Weights of a small mixture-of-experts language model, trained from scratch on English Wikipedia: a softmax router.
Below are experts of layer 3 (counted from 0) of a mixture-of-experts language model. Rows are named router (the router's row for the expert), gate (a neuron's input weights, with its number), up (a neuron's input weights, with its number) and show model dimensions 0-159. Each number is 128 + 32 x the weight over its row's rms, rounded and kept within 0 to 255. Numbers have three digits each.
Before each expert's rows: a language model's description of what the expert responds to. This comes from a sample of Wikipedia text that the model never trained on.

# expert 48
What it handles: Word-final suffix pieces. Closing pieces of longer words such as -tion, -t, -o, -ate, -ite, as in Resurrec-tion, Respec-t, Murfreesbor-o, Tribu-te.
router:123099125071070103133119146102140153062110132113128073128171156117141137164126154092175141130117125143086128156087061127162124119146115115115135168089123094137184185093162078117101167177133162140122150162073152171103111120165165117195087162164158146130178180187138184107066118117131179094132177127076165224159144142125123152120154139152082157112147117137131164149144098123073153130110173111141127089173085156144083103112109144122128124186055135178153094091101107140094182101142132
gate0:153126143140150086175127149070151089132175113098095082137254096087135104152149126133177139149132116140094107118076156131133173122129061085074112126139144117181108079197121107140101119091116108165157100099134142114115201087146142107126129073089160149116142148154119113126129110072080121094144172106125103148145150115111138109103111137135150167106150090136131136108148165120125189074134130145158172104159123095207084101059157177146111153176192166162114083119146071149106139144181163
up0:092043164127139162064134142142129131142112124168133089089069174166095139190129119083100121129148114085170141121111133087117124083030138117108125151139084161069071106182076114158151143098144104139075087181100121189188131071132133130103124126142119180050113099106126165147192159168100129146158148100069118131141115144161121128163156086058142120115131128099117127118150156131161132167144156054145125136093096094144161111124180104078096093134160095126075138129097128105162137128136149
gate1:217136142100150153167105129141125126137096136118165131118174072156170162145045099119105147141097126131142158104101083174130104147180155170055138153120139160119104114120147093113153158159141078112150104062120134082144067147116143084104146140169110130095135131142175141199128128171073129165124167128140096134128079117143149093138126117161139161146132155140124105155110187206139147095147173098112090169141145133217102141075123162162158087084147111118164184168159142130061097056149162
up1:076135148127103114131151082127132138129131102142062137155118195119078132144167147140101132101169101106155063137226211105142160114055132094201110166106134086146165142145110165147174049140122102134120137162102133116091167153153103129120142118103152145183154183143031119082096127094171109121122085110086195136124184126130130159090161197122120084129144129104105153135148107088136123094102152190120151091173160137087136146110128105143129141168093129148096119175172120131175123142140129
gate2:190132178127129114154149144061145152183078131045126178063132145114172094121129177150174125141124105066140105130120143092137143098105087080137140102137130115147111143120161147158129116112187141119160082097122140104120164143149141074117145124084095094145120132225169152175114149105094130100120135173066165159213153118121106112075109128119106104094094147084051162112178105104062160162155155092151097118124141148156159122095138140177125108144148160199092079127169138153149094108119122
up2:138122127065098121162118172095161137098137110124128157058113127084136079135117136179158129153077110109123113139103149095186131130174122098112136127133145142083185181123128137130110148232182200119100116144127145123076174121182099092122168084138076106146121124184141165157157168132081114123116150146131082160148090129135170154120146145162113071141153157154057126120121137102059160155135143117149122111143129075164140195044132138139166171072118135113147054082165122132122141166170082

# expert 9
What it handles: Sentence-final nouns. Nouns and word endings closing a noun phrase before a comma or period, such as people, years, country, England, Street.
router:119123163123111149149151115139098199141138116083116107160198132141173131144127119141136107141170119181180077108141094125165178144100157180100128099140146064107152115130124204135070095153187145120177110104163125138147083152096111133152145178127116162208138096118135096134146174165096155106079159165105138161109107156110154184171088108099171111099140188160145132096138177070120138089110123194103151115084141137164080128202181127156130126074197139160167186121152093154131116139145152
gate0:093184152124152124076091129170104104138164105133092179125135085178095086121101138076137127130083117168089126193136058080109135087138083135124159166128137073143063111040110171096138168125102176080138203117125129174133099122107137130113088114172127168211187122172099166132178098140099141126103133094107077125120133092123080086162108120167114135102089103117127124137148063090123117129128120183127110166132083162114106151161162096136134125169136142157147122141126088142112108061129199
up0:132127131125126105093173146184112105135136165052156191127101110148140127137112147096118096162131087137172237149091126104133118195106106150130151171123140104147138128082097182121127087143135161058107168126114137095119115135106151143125151153212139185185135114172112090097118114161039173151128117109139108124044138177109105096137132142207160146164097111157146101148127114056182090093098148116135124180137145131136144115118195159148146135124103127095160180131182112149082151159113132
gate1:075121164091128075166094139121125150185132090129191133203120095052141152171133093140123160090169164124137153052170098138132123148144096137146146114126155110147138141060093106134132115146135097149149113189125122141124081153118174183074109155137124102104159065090119137137115093205092126085191185096096140149143171144094131083073162115118107142167150097119139160147135155114078162157168117149154113116085095112126145138169172106110147202178132077098127094111153118161053129102161124
up1:099140157085113139119137119082122143174137164107124104166169077067136136177141092125115076131158146130112190081124089116135124134142126089141182125121152120139138140140082112090113112224167115149114154152142120152162072144105121169070139168114130142138164063162101075143121089139080158139157202110019169143088163172079119143113201123116138174162175151155102117107102108111078150138132118121140145090133119128178135144135156113131121178204143122136134057086125160149076123103180113
gate2:109092133197116074113138163174133109148062133151082054142155080120070143190183165200116115164167112178082143123159122102100135151154138093177073131123171147178130153096150112093115128068124097119136120116115105104161146137126159083089138185146124094128103101110149119121156177132108134136103110158115174137185081103142107114126160127100132133097138137140185120179159127106159132148193144149124117130130149073105086163148148094129183091138078102105209088133078177122180121144074177
up2:175109180119156197109124088092119153125077115171168108122119174168125110123113136127157138151046124106124126083114180164109098073136050145097206158096137114111152093196115148119108076129105143102115150136139121132136164149103079176163131109086171190112137212134126113127148103172089112085130146061129085132094151135146161124091127113109169139155102116122119077111089078149101135107101149113111110135147097105142138109170108150076091114198156156149017141137144114144120096089128089

# expert 25
What it handles: Verb endings and participles. Verb suffixes -ed and -ing completing split verbs, plus used, using and considered, in running prose, such as advised, pursuing, mimed.
router:159117135138095085175124080124183164156133131134119123198131175079086158112180103081162066118127155140079144183145111108097157108082134103114119153166109127160122132120132109081085087138093120127159101154137140117097067134094118126133136181127167143095175117147109198124147154163213127147106161165104090151161116122151084086088150048156154149088156106115121098168104152124129127142172119101133118154185041121204146080127157131117141135110081158062064176096137173137127134140146123
gate0:049170104143118127132177118071166108141078142166157133081132117106081162122138107094137155126145188115164103144164161162086115127160132126125012184092103129145172145086157185143113101091143081107111161099124131128056057145152135143132106098133123130161166099104135126190108080116144153147103120145137081145149124117168113111160154095121141193135123100107124110143135115190146171239115180147154105132095147126149152190085171185130100138129120088100144154135172107139116144079143125
up0:118104123083138142132146148142122072165147089101084195137153116095157105233165154141101146130143114157155102100125117138076094105116113100119128064111087157116071132107120144130104122141154084073161137151111153121124136144113167148147152121128093083087078096154134145074136095128134123143161137159079127121175127229134153138078095146112094184065128137141121115111130116163041130051148061157130117117082057088144171166128145065147102172135135091146151134150190115152141102166120099
gate1:144120134085077146178120122122126116079158109093174114138132166082130141100145160070087160120145183159122116145117133093133130094150106140139159195104158159138186098130206152130142140171117113092134095165157127159210140127089150063127155135165091127188148147147189176135173121157103140143169148209104109117142112154087108165111105064127137120089117172137134121098094193154163109166123117093119132131155141151172164114145164158193110138206128112111097120173146147122088200074175158
up1:086127172094157150115139165167130186146087167143048149116170154126095158067167214145140135135136145157137117088223153099115086096110124137122161131122129085149093131121151101125128102130098151139173118072110135155132128105093101110158146148147135117152132146141176066172153161145206169113117156194143202137132166123114125105123136113096107151121171132083092101180136170133136185123145150151103184127119122112123062200107143103097164096203133122129077091150144129116088164073092110
gate2:133113072150145113193121126122120122156169076134198152112162140103181126203172123106144056157135109103140101161111099184152104150100129137106098113080127162114144078145186108131162124138073160053145091149134138133092150168141093149126105135136122154137082070157088124190192109113168131154158194119141101116103136161120157126092104098127153129102154118160129180148153179141194163101136165161136138091142103124076063188148131110145042114117056086146151099129120115142110147171156107
up2:169085169114095058153087139127095139107164103126152109202094165161121140144135149127136065096163150126140175060141081135121135192152118150176134109102143073111126086136174119147198100133108175123146154188124139158131135104143098180122101117133144125221102130123068137144129107141183139097130070148100162111073139182150144162152206102126102159112118138150140124131163151086147064144139154179101112130095124138101072094156135072181119125099086130115120106091124108132113128130199198

# expert 12
What it handles: Apostrophes and possessives. Apostrophes in possessives and contractions, as in Levski's, don't, it's, plus some nouns before possessive 's like father.
router:147146154092110119161145099086131153144112078123115143094121156069080144115099129155112114164107094135154034218179129152163113118151167148121127099148138071173103102042173093159172123145118151144195130129143158099102126089179127059192097050134125134093130138149087128066192162102080143104077080154143136086139116151118127158109141098132136102094149162180121154146125133136109129103130133156152134106152156106138082132090091154097165187146181107116162201143121115134114153122178126
gate0:123084158153103133142125097116143114102119105090156081099113145121094174119112133155178130107133155100165132105065146164144112182108191170146165107089147111102083122109169130129100177114151124147168069045150129139198178115185115155092146110119123119133178118149079094104099149159237115165129067157100086151162139064134133104150160091133133133120111137084151080069123160127138153080167144157153153096098119147117206114095158146138101139165187091091130089148109094150104157078133172
up0:155057121162096166066120145113148072119088117122116099087101125146121121167084149172164167139129158121082083159114139107151152140127151093096110163121097123081100130121183092130167178133100114104122104093132127144156194131133099114136118088105121118130136161154115123158125177124185113146150117111118147150193108023142111184147152078117182113158112113108113191118138173119183124095180136160131157122106144055125137128148125169125082225149192136095075170136071096126130168140153191
gate1:127154136138124173149163155074138147170108120128111175081149094141112120216120182085089045140078093094093108095087160090104131169130178166125155119112126101126145136117104075080186166127128055077152097200122138134096186078157122109066153151149117075095174154090148121120113139230116116123078125114173147088092141185076122122084151155076137126109141151053165149115160183119125144127147128126148148128147151137116123144110106120128127097159082120135148116117091140150159107126107097
up1:130100133175147179233110078105094139149166075145120106121107109167108132175134158137082009106073126108147125155144098117140136133096153144100104104075125162141122174182098150128214180097128109079187072150149114126130182074145100097124182118115146094185139163148159134156145148131134144160084111151177061093126148119134120146115148148140115145127161126081159145156139141131129125110132106116139096142152191113128150148088077164099154065099089142174144151139148156151148108183161147
gate2:090106080132152096146079109112113156077148157156112104175125124130135154070134113086143166174092152163141157115117074159042128161105110130093133059147119097146151200153098162116170115141114072128143110094148121154169199134101112137122117098109107143079155095155144092173150135102143139116177102136188132166080128130148102214119054084191086111164086089101127125178144154117097123118130131210134122133152123110069134111094153126107107135184183116150085194115130125149138176150117160
up2:151126096156125104117058117104090124021103137194130139186067132133127104077118104205049109133108192144132185171162109144164101124137148075089123131147109102140118190133174151144113120126172110150108167137138119128122132123071096113076121078162127205137102156133127116146120142068152093134114115093135132056151095145177096160118092101125123112154127106124094111144159130088125100105158133163119152152103101039075094149131158086102118108156127098129103136109165076171160135184126112

# expert 47
What it handles: War and name stems. Word stems in war and military history text and name beginnings, such as War, Mil, Vol, Pol, Dom(enico), Americ(ans).
router:147178111114109107155150127175115152049133138059136134153160115146171179149139112107125092141183146195154107086143183125200143158120127118151114170086201124106093132138109197088156036100129088170145121128122128109139140118127163111113200161128161194073180140172138100121062123151153076130097114136145151159102054191091111136126142117138130126170098088128156112134112136138134155156165113104174141106132140097110078163172096128096095116131127151121173135158105148162119060086093118
gate0:106126152106101038143120113122128060073154134126104122075146145109157148110128098128141098128104132097140078109102110114125124085125169143076151125163134164178125132101145108187101129133096135147183097152122132124172140055129140125099139100125145103043157154130108195072105082111119145182078082110149175179171101150170141058157111173085182144139147124137127080135147166163133084171110101120137150121150104193134112088147145089090141135154094094187135089157186178128109090121096201
up0:156100128127108107151163155106151084058180148172099122062169173141190157139132136163157161115149107108157134084059097074111117112113158111062083146159117113158117144138138168160170161064138112125149130044132138168214136095094138161148139124068176125094099152136164238139081123114178127157080117111131128166075117151131101131116122184095127182121113134107121130146145122129143098165137132131133122155133113118178075117128123086123060117144094119130152145119194147161083126107091159
gate1:081112087074156167107128175148114129101131208055099094057123125127087082109141138083122093142130106152133146179154146138098113140109111157122108103135063143139134075144084139120042062103165160054150114168125129104128142181099104086062137116130164109143131125183147120137166098152109094144124124119120171110066047140157134125134135162098143152098110121124136105154165166124133160151100165093126126110183123089081078169169143172126156075123136115119144096076108069167161096176109160
up1:069103105160136143094139162121113070094124173095101126133161123154114168079151062111145135120165144114084142093100121095154121123151095113098120126134122150128090131121177181041087026131111207049142085193117126129147108158064124083154128151110167098087099162124122106133149036140141087151124122114135153138102117126161140068115171189101121125118151154119132112136177128167121075127114164141124126127176048140097061117133131156130115140092160129113158093136155100119170075160110135
gate2:128080126168106164091114130160136146116105089126158118141064070153129121168158136164177089184121132082107108121162208105123117194148131171107217155136119153133114110160109166138085151112147136146155152092114141128120179104173145137140159123157112156131121172105183135143180215170188179109177149140143112158149131113106105094092096117158097122164129074119174078108123131112048102109118122126098049106114158168109183107083173079099116142099162134175143157158150182155109134125138154
up2:076117136169115134084080117184145196127151141068141092099115084159132159151105138138160069198157167133128111090149175057139124118150152180128182147080119143127087141143114147149113174125123129142199151091156132140140173111187121151091177124144126147142155143155160109154175173160207126117231200124151136134147129115150132117153139089153117139150124108123132083149129091088113091136185154163133111116127149129117095122149185097100109157141189158151189178177091178090132156105115136

# expert 60
What it handles: Definite article after prepositions. The article the (sometimes their, its) right after prepositions like of, in, at, often before first, same, final.
router:082152146119106165085115109161169098095138096192099136109121113146146134185096125102153116168166141106181136122132078079082101096071206181130131101154140140118121135127092104147073173125148156112123142084104098118088105071109144160125092101100131180111130102133064065092154175130113143194070127209177090091176163094121138116199132103118110059153170135060124154143139123072133089154112139129100099098113166103088102105126129156128139166128128143113113083154117165080159148102089157
gate0:101206107131127130154195134091138134110118093179155158121095121087116124121085077126153118134109117101168190255099134156147120073047104146095109107086120128120146107118101190092078109110165136140138170132128140130103126149105125157121123173192124176166128084114134115125140205046130137164153115131131097126118083111085158099110114109134128154110125115141120099103107136154110166103178151081143105136135147088161133183102111115184081113150143153079146126109101146116151120131128152
up0:115138132108144112158132153142120220178097123166117132174126086083144097089144104092190087107143136116140083112122112133109152058112131088118107094157116135117151134180177117165101118104194140127198128113109134168113094125139124099075149168132097107212127191145091107163111161156016098104123162153099139080140149129098154158127145147134133126143091169148107139064093106153109107087142093101110110138121153096214103107089153146082131128144151135098107151093158172126180146083205121
gate1:132085133153121122187181172156129160135143140143169181083136158066066147173168064096122169147093182110144166104126169127087131178137141158054132141111159139142171159063136069141120109107129142087108154121136111075109151065083130097129065188093114141121166097091156115128175107133103164171086132141136108131154130167114099118101134113109104119108098132132154097118108116168185050162137109141125080180134100144129111069135155083167119107125088148081111065153131138099095193139167161
up1:155124144148113089115103081094107117113132144129072153086120119184136080134073179135124050103134082135126119113080126180150119168125127116179095108160090160143143111117105159107159103192122139160127106141123142152128086153160125181123144115134154041200151151113087128121098087134155120124209156146112121131094095123112117105127130136174113205106145116165135160083174128120028137107152148103163144042146119123122135072126151188107100133123137137112132129144050104124123052165077173
gate2:119119159161167148155120123086139113140132106092137139158118103108149095163162090144177169180147158108132102136106163168107092153052116126100111109126137053125128197128108126115154128106171164142094107096124137129126142133171100167099123095099101123157214075095145115134201115124138160149107157109155112143126116108136156175114125121131172100163115117137111164142129153153179076131087112167142114128178047110213034123191080093076155113086134147176135145095042171122137086164143128
up2:148177097130134110161149149097135095149058148123152138192186141085093146113157110180151119165137183120128090167177117138122162163174215100174114111117122118134096175121153080118105110103128175106113165142111132124148129141151117107113142148143092140094092135150118093146044081067147140130097067133089161099167071106107139130080107205059100165157153144129125132096112129159157121151161142164130111119141072179085172101033145115165102137097113127193151135150093169118143101177121136

# expert 34
What it handles: The after prepositions. The word the, mostly right after a preposition or verb in running prose, as in loyalty to the, into the cave.
router:133178082105124188123095075149155100110184095174099143176087142135158132128077155107167096116162152095115133132118102111128153088087164115105194140141124113120075102154103123125129119121189163115180120121095074116108121076073107131179087153158139152132112106180120108117156179149119065121089165169074174124122160206130150091105135031076087083147184164127154165135086098158076113107116105135088150156155139109144082107088160129128163117137090115113163103161103157070164115130115158
gate0:105127109052091148133082129101107142145141140130137149160112156111170098130108099072149106121167143173178179228105147117144136146080138158045121135163168099134122119134124089130138177174150115125113056090134148184167127121118110132136125198173148119117135161166147162134105154114106149120170115124128126132165162184168136159088104156116045140118131120126172123102124133090105161175184118149155145144126131130129042061139134117186118103165125129107183179121062069160173116122128065
up0:177133122188122152171150097145129151166163097132144080089147179195147117097126171211088129100123158100121128084196166137184133186181139103153144126086120140131147134162211170153158069090106132128130096159105109085101128120143157136137122091084147107085166138075081101111140096171155114129166120123143147121126085112062136051152097105109131113122138144201110147106133135160125068105111153135119123159178125124134150178096173149203145130083130108173098125134154170096096075167130146
gate1:162131089118178170134126032140134138097107154144114127157095114100109076159061088136153160145136160139095060152174088052188101134192173094144156092124126168139088153094103074105127169130111121083189124152148125106120131141153138089119140151184087115119159141134167126113142104185138155126141127130109163136139102107129118155166099111097073175150111104163118076090097115197153193140137130176135113134131114133196172102221152139132093138103123078145101116113123095125105158169152187
up1:158119121116099103116172203149145132115128137060132144095159128065121156119142087142094154112077111057132207058152135130122156096134040140129121100102111113150134134158173140120104111107141131134084110116133138076124146116119147100100113190138156153124071116138176131160111091072110108159151152099229084144159121130138110164103178095108115141097152170090110142204147157110135080156162046088121114098147069117121124152095119083126164161074154156112142127153161140109195078137133138
gate2:093111109122136094190162162180098111130131141181066175131142153134166158180144086119113174144146189174124077128162106112123147111103090123160193103157115123116149064194099132095060091148114139124045090136125136161140107092113107085102128153120120142128080112150118178171093158131134121150101128074080096152140084139121125142131141183098129136115086134136152174146092078166094139121177105081126103148107084157158155179129127140131133072123095094158193189122157085112106091183063162
up2:087150107145124121137144084153127150104122126212086124127163130131118103136119114085113152137156162176113062201131131130102138108091139124144147108160134108139131103126106147133072117159152189148078132141157101156136065125108122139130107087106105155171086109177107135122134136139089147121142130172081135172114088086111122145123134144113197189120048182164153168117127054213134131096138136082115157133086053141174165177109118133110152086193104088148201200118123062103126130152108101

# expert 41
What it handles: Lowercase inner pieces. Lowercase consonant pieces inside foreign or rare words and names, such as v in Álvarez, sw in Oswald, st, sk.
router:108090150102133101104172078139129153123100140102104122135136037095102145107153074185101098172112142113159080085162119153128141164068118138117114109159135091156105085130160094186130151125100115175090071123141142115137166107087149130141075126102145187184119161143113159108100071094144092114142142171098072104123108097119108063167144159086136173144100196147132166111094162102177157175169165105099135109177091094100146059117071164106125130183100126129141169149141136153199106082138165
gate0:149130156049174107097126164108119074110088075126129135193106103201130119147231121109084100131090178098095170116093160127158129083175090108140147145095111123113100158141089106115152122100144163097157115153133122123119054174154142127151092156098146155153162145128127177103103111061106106110121105154108196098150164085175104157124075215193112157127106140153138149098147086127112157117154143137113140153111131149173154197103160108145184140092160187161153179152115105130138113132157139
up0:122111152172162126096130128144115110038159095119108070140085089171106148150133140128087071220064127135077126121096144165147139089179124136093175126106104093085119137152104155118152143162145196111201126175121114154145127176150120123138108153147179117145123167082062151083156144052167133111158096152105151151149156131214131141140104157181125169135098132085131148129126135130103135101126129138114095127174064161158093192130126117116106090173090133181184142123135090129099095100181114
gate1:156148118152112194098158117101183135140125101117177150125149115152067109088123124134091140108075109096110229167099083152129143112158141097166112183108141112162131119115122153116100132109079131137115059147150137139100122126139142137167094152110153156154108156156109111115068142062161127147132134133064178166162142189185142095098122132146142160141121134080198111129137172135135084173091117130125097108194089163166148121087163168087139151136131141089191090200137134138158069138044071
up1:097127091119125123095109076114116104125121141123164139067112097110180139131138139090236135112168142125177082131105138099163134124067140137149162081118103172095113156142119085122127195189154120135186146077136127162211092148135069105104113129173156113100092118040142104133176133166115120109118148112181144157136113099156139151162119132137155118152139106113127119178132159123113120122144144111137084086096094126099080112140093095056122102169121145126073081070105064136055183103185132
gate2:075103168176130126074165106146118169176161108166155148146152142104147123145127102115043103120163107133157163117093123154131114168158162139104175088118122180173125103073100130164127094124159098117095176124108117144159073072102113121103119116119112098169205147245154102115132098123051078106209136157108152143133170146185147158127154110145130116137133136131130099123134179156077155124070099129135088069124107164119128110188105130125127120134076126171108121089068134103116185121121084
up2:099106124092120120142127069125130196116165149155183121152108161180155116140156117099097117103083141135184116167121222231148142152118087096132131155143159146169147116152047107132100068137178093130126122150123129125132100123128100145196166068168126154113151137132161134131103124166042097126083200187137132116138186164083146063100108149099137103106132138123082119133116097102104097074148131108158140140104114128128109150168114079063131148120140207164163143164098095132137136154133143

# expert 39
What it handles: Hyphens and dashes. Hyphens and en dashes joining word parts, compounds and number ranges, such as Comic-Con, middle-schoolers, August 9–11.
router:119203100146105091124075134149124101169179156158136125108136116148160188112139130090156168147091112139110147132119134147059104121136079144170109143152117142203151143134147153181169161092105110110136127123104137179094170103185128099172105072191142082116145083155063119099149171052124141103138178136095127135108143119127105149103128142114102185186183160143182138127093127060069123153096132096165139127122126169101093113121151057104079171168218110158136123143123106169115099128118167
gate0:123099128102092151165127130113093190055096090151114148095121138102150150108158148119163113066133100078116111157087120080139134159095144185140081172090148132148130152102072152134121173164100191103158136099136140105145045157111130127131173134052126097132132063126111165071107070081177118137177114111129150137150071078143108109097100128118149146119157102132137143075121111135115160123116115175137115167130152177190132080151202167164125114174056103117081140163078092126075167116148100
up0:162119125090099166096084094122115166133156101167108182114118122088177142156170152169148108050147102120149137135080106075167139140115147206122095130119123110151176161091046098098123146110103153138169151127129133106118166173145112168177120098061126130140095047152122147065192109091155135133121121118115168191146075089146126100098152104120198217101101155179118137087118120080125173101114149127154184127130138116172105109123119123196121123194119130101095116136106112140163116109147090
gate1:122108166160166121121170107084141118115107129126152054146080053145148121145028129120086152145081126094098173127160114105082153149164163100188151124105112147074096115162097156092102118118051169085165190173131125097150178159132124134082127172181106117143163120063126181179122103107104131106168170092105120132143181105132110153115139093112123102135106113118135132125103155141151137101183108106139115089103141152115121129042145114050125101156078125146047131079126152112168093113136112
up1:164192105136158155136105166120171120170111162149080086215095091123137151096092152137102143089122132109078155104174129149084120128171137098154057170077123140096189151171112125144106126129043173116199186119143103105109169171142118165161105166099171122215111144082124155129061097144151169108187148119170137108134140143172152102126147124136142157094125090093110131112108123135122091160161102156105093147092169095130149167101181091086157117093096156170075153129164155116150151118116112
gate2:163123088158150090163146152101113161109182082156072126187194149124151162176167120132104134101122069181131083089146163130089127134105115145127176110174146147152189126140068099122141088073078139122137086119142117130185090172097095184132120116156104084083113124174161160154090111139121141126100201162189187122128135119090126116155110178119120135085144138107162139164171157126090142113113090174127160167127184172174128184148103146127126145196126100094180108130176177116144094123102079
up2:133135084121177075141092152117120205191159137154069142099208130105168066128131132158095136105173107200094045129152178153115117134107146128132166130129123131193161144143158094099152164124187149131179156149134142104088128101138128110086150128099097112228125119137121104165098081126096129095113136114104127179115128177118131078114087166131081152115188144116155098151122130172141168119164106168136153107132077128122076075145134107140110119165162127117125167122214114135160098132095063

# expert 8
What it handles: Place names. Country, state and county names ending a location phrase after a comma or in, such as Iran, Kansas, Middlesex County.
router:143167210167110130090135145146042095122141101074146092106099120115106144167174111179083088141139151105130039117106123119142144131235128142120172128124155121123150144098145202148144130147190110143142142131166124136093087175119125150113114139100070164181079057137097124204157062141117164135084136158095203185128099159077113105159145111149148128115118107144094118116127172120125081101103134130088131113100132111140153149149136161154134141063145126143105109137120076152134193139116101
gate0:125136133136161145098155071114110146158099091108106154108128146119085125189082108126121097205092174154120170141130147097157134134107116144130160122097113178128146131151106179099052175130121148037145082122128152156067098134130101100097133192136110169141191133147104153157163084137173076167089148145141129140129155095087135144197117126083111129174095167113133110147145136086153076130151096100109200182116128113134154181153156158038128108070097119097108201127098153143130178116139169
up0:149116109189133074102114105181132128107135094060114097157080135135117191143064121095147099148149112113068100173138162046155116159132164123187110125105095136141132113124095129141079113105141106078132142180120122173053152126138146164068122112112122130107200130176096099081157099137141175161174161149153101156081107119083148125155176081144134129119070111147138130167124120120137109055140126136117174096127113151150119194111114151153149096133165071044179127096127125125090099117196099
gate1:151109139179118112132180070165119144151157055104086140092147163136164094103153147132138125115025143146075125142113112138103138185098144190127110166111151144119158162073061177198100076126080135072143151118143123066088145130137117162114153165103094108148123138092110091103156116095106160180103127146191127150161159098095131109113083097121167081135099115116128151132129144121139095064140122141126145121174159139136150159149164103110185197200206108150175136113101134142090086160115129
up1:096120171158142121171102197112121091150065167184061108182149215101160083151163178128097087090166145096140099159129157147123141068128138075111053056142131123103143160145140200130104131152160136131142131107106139161093167180110136121127107087199222106131111146146083159117140118117130123146139181121118139119108170156150133124121084147150163137106132127176114101132157123119145123165115109110121132114090167119122092178103141109171057137077116098148059181115123143133150140149137067
gate2:078167146114130154125108134136102109148081122144125104176100149081086115144126167113162112163098107232168078114099098107109136080089098125096208162124132109131165088080126098086137160104141092107174138132141136124099073126138157172150148166142141103145164157087101053155111152123104153138106155101143165163127179144093157063116120120153129127176114133102083076142111165074178166089119172121135107163176119094048133140091179111173091070134156076149158138076108164138105151082115110
up2:120136116134080151170100115101096070095072130153089122149090177103149105121148172159233154172192107241155113090109080109136124104080088117141160150107124117116148096132157107101147206100127139103125196105112128128073072127123130167140155177132103128177186163103118070184150150122105163100108111154173178133146159124150147142114099135092098132152127141099127160123107169100124102111154124109134109118136198075100171093106135132172171111153182122130103138081110130148092146078110137

# expert 54
What it handles: Second syllable in names. Vowel-consonant pieces like og, ah, eg, iz, az after a capital letter in names, as in G-og-uen, F-og-gy, Bl-az-er, H-au-te.
router:110120115106112089105076100144104115052168169139088123144126143148142165055155093128171085159100144100175131128078112081167133099144082103096105107141121126146081119098115181151192107066157123092122158123155128080132141150136155112153128099108148148151112074098165175099130101108113160091176131126156136132077115152143072147066148126142121168132132122180097155168084130164137201139131092150207142141138178132091142110124168050043148107200156058166129124100126120147093097113123119
gate0:094190097123147121123173123157105220127210116098113153163121107122196157093123129161131153098135111100184079158133087104119124111153101142130127139139135137161153112121116188139143079080107123141120117133140112092116142148089136218108092045151156202098124141149121108103133072095086158148119175124132133153167074093090083143120149142104091131126103126188152112126140152100101119130086113131137142130192187133071131188120107126143098172095173144089194149067143128137141143050160153
up0:160144134142159135132135116143110198127189123126081108154140106171200196130089096147160151093128134088149098177092088102153094141151075128159149138136145150128090075108166133105123166143137181113127152100129115085101145137135102129096105072121108217217162175106139197121149148083139163151120147078133071152122067124171080118123127077093104126126134142185142093120108168096149192072109170150106123104163097141148137165124073107113116116146187162110189193111161137118156123133103123
gate1:168164148098095120106128163106140107116106158122209199173146177103207114093119096115114130131145091083120138118132133052087192121098092121124108108122145107109084115097082150142137088102137102106110131101125134236130108074120128129163162144096093147182146087103132085129147120150181178127126086114164133151102064156126127180117186184121131135060150140186238145123127089093142124100090144171151163166117102122155154126129146083144136106131124132099091179152148120121098109155134128
up1:191144145082130137121141115114168223117141146132134129086166141119143138086101101055044152145142165111092079061112110106129122114145145135122087111137146119137139172137111085097095190135113186074116114089133103133090154135146122119148052173177059133088115134095155117103182137129111185139167134175141107186090135131189148144116116068161110097176152092129168123162138126137115131112078127111154129131160168156172150074143161107167126080151141096153150123081139039135092092138150150
gate2:094195150132076133139133013124082112081138189117086090124124151104116093118139055150194135132129117068110157092106153113146144138102081104076147107089135110127116102123127119146130126105124098123124124167142143153137128124126114157134139118070086119138125072154096083127099166194178120099121095087146121101159131076207113188116092098107133104140154126139139137179140165106143148119057135142134141171153165076145052123155122121070047169146143162093070140083140109141120179128113096
up2:121161129101065118181131108116109145104113164106111078074155106141133125157089131133168150142142102087126149154130183145118122160130103116086155135125133139135067172038071118142093132131105159075113172089134148139144174076110131142125143117115087115146145054184095104147165149213141053140174105146136120133139072144140096147154109095084182068095142101146211145138116108159104125099158159110117146128111205078118069100175150143121096092117138165180162116129162139135072156081131101

# expert 59
What it handles: Periods and decimals. Periods ending sentences and list items, and decimal or abbreviation points in numbers, such as 5.6, 1:14.48, a.k.a.
router:143096128155115130155118161108094167135145124118075150108132118106062162154125070155099123094144084064091099141110130151084112128101156091150185099115122145132172105120157165107151162060104110120130142093157121125158228095063134126155157144101109143126153096081135170142210137097123063138150148203186127176088094107058114097178146170141194180150158135134111154141143125157076097147112165163151151194101144151089124151106098121112138123089117141141093152151101109134158122201166142
gate0:073116107196165136096120193152071175115108166171099124092064121114089137083113113114128097095094092102162052203178172154131133069171115131095114107092109089099133171095069116143116142119138076152179152114147130166150127127107138151106173153152149222151098131122133083148134131163149143158159156116124143172184068156132111123095117148133181093161107098096196126100097071153141111090111137129133105121159184140095124127065112108168134100101142089125165098098165123126142072136132114
up0:076164106113108148106087165189113042079100136224087141077065079100187127164123134116150095182114173190162164163159132107150139116147116144137130110142146150073122163117110115109092176131153119133175137189124106163099137123107124146113138162171152130199109118108136109144100157114144119147179153135135168137114132108144123159128155165100125092174110112155146136123200097132148139111099084117114147126146184159107146164095084172139162092128126199126153087096169116109164024132116090
gate1:167088114178155085121073069146145133150142123118099100157156099103142121107089123196101147133039152100119117211166091143109097142133114127189145149107158136146161171136158153126114192120119170088141142081119138178126191119180114138110138174160156145134085135096089133089173110104128162143155114116140118161126093058132112152144110102169118129123166126116152102185164173187113113107107158183138170146190108124113104173136176090097140139167152098158157199090150079144067123112090187
up1:179154140162118124100093088113156128153128186113045116055125200169105126117088035178142158124101138103128061152123143135119134108159146109157142137155113137117160097127209124079136106059110192126160150133118118150123164184177121145153099154115140133128149173145089118094119119127166102185170103095146099146136151189151133149122142097147080076161155152114123094159131151143106093178106153160120089155131083145072148100124104126095106089105116134173219170146114095114117134196115107
gate2:116178130142152102108063106094111109114114089092149135181081083148121167095153112118130055086082129127145121148193146178103114107087125075207163147160125157136090117128169117151111124115097161117138164122144147182165140140110143128093116137138165100110104108187107091106153162081139145167128104134159123121145114129108090073082085102214079118112151138147144131116152109061124166166134145136148110114127116098093164135149208101126178075218174148150125174079171113112179120177083099
up2:143159138131087119153216152209162139166132110149098080122169151102094147146141174138135181126158172116096185118127102098152131158142173148062117113128142105138167183108117127112131162168143102137137159136123128085084117120135131168126136163113110097106092154111164175147060083126124106058192156146113137145089189077133164176121147105019176085132111110085174121145102124125158130137111134100103152163098138160098079101167104111176129124093077116141140107173140117130143080094211146